Below are experts of layer 2 (counted from 0) of a mixture-of-experts language model. Rows are named router (the router's row for the expert) and show model dimensions 32-63. Each number is 128 + 24 x the weight over its row's rms, rounded and kept within 0 to 255. Numbers have three digits each.
After each expert's rows: "comes after" lists some tokens at least twice as common just before its tokens as in all text. This comes from a sample of Wikipedia text that the model never trained on. Tokens count by the router's weight.

# expert 1
router:156102174095147169089145160119122137157143168127118130097129119141142150101114074127117117148167
comes after: "-", ":", " of", " and", " by", "|"

# expert 15
router:076136164148082116099112159171124138105139131152117129121097114111121083109136122118137115094106
comes after: " |\n", "\n", "0", ")", "1", ")\n"

# expert 13
router:159128133087091193125160127176106136117152167161141127163132143105139145166126124147111132117106
comes after: " of", " in", " to", " for", " on", " at"

# expert 18
router:138159112134142126146112136089135128117149123059102149118140128103124159100133127194110148160130
comes after: " |", ";", " /", "″W", " sq", "″E"

# expert 2
router:162089129125067140141140120138128125113120169163165128127090111112084139133153126122114109095145
comes after: " the", " of", " a", " United", " in", " and"

# expert 11
router:110138139165145106140130106110144160097115114093093093137100178146073131100119133092110133118070
comes after: " to", ",", " and", " was", " he", " a"

# expert 17
router:132150122104137096131108131083116117111176153140131128121078124123150095145135084118146144109125
comes after: " the", ".", " a", " his", " first", "th"

# expert 10
router:119131086153120126134103156142088135176146112122131104151127125138127162082111127107103108159135
comes after: "201", "200", "202", "199", "198", "197"

# expert 19
router:154129109110119117164125137134123122104140134111136097146119104115137134142147099118148120160123
comes after: "1", "2", "3", "4", "0", "6"

# expert 14
router:104078113153096113174130150129117121116101134084145100130094169109137148114112162111120137143137
comes after: "|", " the", " a", " and", " to", " was"

# expert 27
router:135070106151085160149098134145151144112082126117090101122114103104105120147169162124144144121129
comes after: ",", "|", " in", ":", " October", " November"

# expert 6
router:176135128153124109080162104116131106114155102136149122120157116140136076107091149107115146095138
comes after: " ", " (", "–", "201", "202", "200"

# expert 22
router:092116107173186117129144156101113117122132147133090166131159104088134149142135125174164076124140
comes after: "\n", "-", ")\n", "See", " information", ";\n"